Experts of a small language model.
Size: 8 layers, vocabulary 13407.
Training: a variant of SOAP for the experts, 4876 steps.
Below are experts of layer 2 (counted from 0) of a mixture-of-experts language model. Rows are named router (the router's row for the expert) and show model dimensions 160-191. Each number is 128 + 24 x the weight over its row's rms, rounded and kept within 0 to 255.
After each expert's rows: a language model's description of what the expert responds to; "gets" lists some tokens that make up at least twice as much of what it gets as of all text. This comes from a sample of Wikipedia text that the model never trained on. Tokens count by the router's weight.

# expert 51
router [105 172 112 128 127  96 186 117 145 131 137 140 140 124 146 140 157 142 139 144 147  85 130 161  64 158 113 139 135  81 156 111]
Foreign names, Chinese text. Final pieces of South Asian and other foreign names before a period, degree signs, and text near Chinese or Japanese characters.
gets: ":", " L", "°", "30", "ian", "L"

# expert 55
router [105 174 113 129 130  95 187 115 144 132 138 144 140 126 152 140 159 143 138 143 147  83 125 165  61 162 108 138 136  86 157 111]
Japanese bytes, conjunctions. Japanese and Bengali byte pieces, final -e of Slavic place names like Skopje, and conjunctions while, when, also.
gets: " for", ",", "- M", "16", " in", " to"

# expert 42
router [108 174 112 131 127  91 183 113 145 128 137 142 141 124 145 139 158 141 135 142 147  83 129 166  62 156 110 139 136  82 158 111]
Table cells and numbers. Numbers and pipe separators in sports and statistics tables, like 3+0 and 917, plus the space after "finished".
gets: " | ", "6", "16", "19", ") | ", "13"

# expert 59
router [105 174 111 133 124 100 187 109 144 135 139 141 135 125 150 140 159 139 137 146 152  83 131 161  60 160 108 139 135  84 157 110]
Sentence-final name ends. Last pieces of place or personal names before a full stop, such as Jav-a., Raj-a., plus en dashes in score or year ranges.
gets: "–", " in", " D", "W", " | ", " record"

# expert 13
router [106 176 113 132 124  96 188 109 146 130 137 133 142 125 149 139 155 141 138 149 150  87 128 163  62 158 108 139 134  80 160 114]
Word-final pieces, table cells. Final letters of names before a period and numbers in pipe-separated tables, plus verb stems like tr, dr, cont, equ, gener.
gets: "| ", ",", "10", " b", " at the", "s,"

# expert 3
router [101 173 113 130 129  97 192 115 143 131 144 140 137 124 147 138 149 143 136 147 146  85 127 167  62 154 110 137 134  80 154 115]
Decimals, digits, verbs. Decimal points and thousands commas inside numbers, digits in tables, and common verbs like is a, include, attend, jump.
gets: "0", " in", "8", " are", "9", " is"

# expert 54
router [130 131 148 132 108  83  91 142 125 122 124 133  93 153  96 124 133 131 130 140 116 105 130 143 142 103 189 151 154 147 141 130]
Capital initial letters. Single capital letters starting a name or term after a space, such as B in Baldwin, Group B, P in PLO.
gets: " S", " C", " B", " P", " D", " M"

# expert 27
router [104 175 110 131 124  97 186 114 144 133 135 143 137 125 145 135 157 139 137 144 144  81 126 164  63 159 112 136 136  82 156 111]
Heading and list endings. Word endings and periods closing a list or sentence just before a section heading or line break, like Marlins., Zion.
gets: " and", "|", " ", ":", "==", "==="

# expert 44
router [104 174 110 132 123  94 189 108 145 130 135 137 138 128 145 140 153 143 136 144 146  82 127 166  64 160 112 139 134  85 154 114]
Mixed capitals and verbs. Mixed cases: word-final e in Slavic place names, capital letters opening names, and sports verbs or adjectives like defeated, final, won, further.
gets: " f", " d", " D", " E", " F", "16"

# expert 52
router [107 177 108 133 127  96 188 114 145 129 142 141 139 128 150 140 155 140 137 144 149  83 127 161  61 153 111 138 136  83 159 111]
Pronouns and table-cell starts. Subject pronouns he, she, I, regnal numerals II, III, and first tokens in table cells or lists, such as names and numbers.
gets: "5", " I", " he", "es", " re", " and"

# expert 1
router [105 176 109 130 127  95 189 106 146 130 136 137 137 128 142 142 151 140 136 148 146  86 126 165  60 158 109 140 135  78 156 115]
Mixed word completions. Word pieces and word ends in varied prose and tables, such as research, support, University of, names ending in -e or -mann.
gets: "5", ":", " | ", " for", "-", " He"

# expert 33
router [106 178 112 129 128  94 187 105 150 130 135 138 144 124 146 140 158 143 135 143 147  82 124 163  65 155 109 141 133  80 158 110]
Decimals, taxonomy, election tables. Periods in coordinates and botanical author abbreviations like Lindl., year digits after dashes, and word pieces near US election tables.
gets: ")", "2", ".", "er", "y", "ions"

# expert 18
router [114  89 150 129  98 149 160 124 149 144  93 136 114 106 129 136 116 136  85 152 116 106 136 104 136 116 103  68  83  65 141 117]
Structural markup tokens. Line-initial list dashes, infobox field labels and heading equals signs, such as "- Active:", "- Born:", "==See also==", "|  |".
gets: "-", "=", "|", ":", "|  |", " |"

# expert 9
router [102 175 113 129 124  96 188 115 141 130 139 140 137 125 146 140 157 143 137 145 147  83 128 162  60 158 110 143 133  81 157 113]
Sports tables, dates. Digits and words in sports and film results tables and dates, plus sentence starts like it was, came, attended.
gets: "1", " w", " B", " g", " n", "29"

# expert 14
router [111 162 137 142 136 137 161 147 106 126 102 142 115  92 159 121 131 155 114 129  95 146  95 151 126 133 183 102 177 152 140  93]
Line and section breaks. Line breaks after sentences or entries, usually before headings, list items or table rows, plus table-header and succession-box cells like "Succeeded by".
gets: "\n\n", "\n", "==", "===", "====", "andidate | Votes |"

# expert 19
router [104 173 108 132 124  98 190 108 148 132 144 140 143 124 151 141 157 142 138 145 149  83 125 165  63 155 109 138 133  80 160 112]
Place names, years. US and UK place names like Florida, Texas, New York City, and year digits in date ranges, such as 1984–1987.
gets: "ing", "i", " was", "===", " from", "19"

# expert 57
router [104 177 112 132 128  95 189 112 147 134 137 140 140 126 151 141 151 147 137 146 147  86 132 164  65 154 111 141 134  79 154 113]
Table cells, list endings. Table cell separators and words in cast, discography and roster tables, plus periods ending lists before headings, like Tcl., Zion.
gets: " | ", " |  |", " (", " |", " of the", " con"

# expert 37
router [101 176 112 128 126  95 188 115 140 131 135 142 140 127 147 137 154 141 138 144 150  86 128 166  62 157 112 139 131  78 157 114]
Decimal points, name starts. Decimal points inside numbers like 161.9 and $95.1, and capitalized name beginnings after pipes or commas, such as | K, Dev, Mor, Boston.
gets: "1", " K", " | K", " by the", " | N", "\" ("

# expert 28
router [105 177 111 129 121  94 193 113 145 134 138 140 140 121 148 139 156 140 140 145 148  89 125 168  61 153 108 135 133  78 155 115]
Conjunctions and coordinate decimals. Connectives "and" and "with" joining titles or lists, plus the decimal point in decimal-degree coordinates after "W /", such as 28.570278.
gets: " and", "1", "i", " with", "ate", "ated"

# expert 20
router [119 159 167 126 112 136 136 129 131  83 118 135 100 131 147 121  94  94 121 143 151 126 142 106 134 129 108  98 148 145 124 155]
Prepositions after verbs/nouns. Prepositions after a verb or noun in running prose, such as specialising in, worked on, increase in, beaten by.
gets: " of", " in", " to", " for", " on", " with"

# expert 23
router [ 99 178 112 131 126  96 187 116 141 134 141 142 138 125 151 144 155 144 135 144 151  80 125 167  65 157 114 139 132  75 155 116]
Institutional nouns, dates. Public or institutional words such as international, public, Association, also, plus day numbers and decimals in dates and statistics.
gets: "'s", "11", " also", ", the", ", he", " | C"

# expert 63
router [103 176 115 132 127  92 190 118 149 129 139 142 137 124 142 140 159 141 137 144 145  81 126 163  68 155 104 139 131  87 155 113]
Name endings, table pipes. Final letters of foreign names before a period, like Kobe., Bugeja., and pipes and line breaks ending rows in sports tables.
gets: " and", " |", " s", " of", "'s", " p"

# expert 60
router [107 178 113 127 129  97 188 109 148 131 140 140 140 128 144 140 149 137 139 146 146  86 128 163  66 157 109 141 134  81 162 114]
Final e and separators. Period after place names ending in -e, like Skopje and Norrtälje, middle initials, and row-opening pipes in results tables.
gets: "'s", "|", ", a", ".", " s", " f"

# expert 36
router [102 175 110 128 125  97 193 109 145 131 136 141 141 126 147 138 156 139 133 145 149  82 128 162  58 152 110 139 135  87 158 116]
Decimal points in numbers. Decimal points and digits inside statistics and census figures, like 94.91%, plus table cell separators and ", and".
gets: ", and", " | ", " |", "1", "′", "-"

# expert 47
router [103 175 112 130 125  97 191 120 145 133 138 139 138 124 146 140 151 140 134 143 148  80 126 164  66 153 110 139 136  80 157 113]
Table cells and plurals. Table cell separators before numbers in results tables, plus plural endings before punctuation, such as tag-s., analyst-s,, Boy-s and.
gets: " | ", "| ", " a", " r", " al", " one"

# expert 58
router [126 139 161 112 145  95 134 139  76 118 110 113  99 113  92  79 124 104  99 149 129 148 119 136 145  90 109  91 140 149 149  95]
Prepositions after verbs. Prepositions and preposition-article pairs after verbs or nouns, such as called up to the, at the, with, by, of the.
gets: " to", " of the", " in the", " by", " the", " with"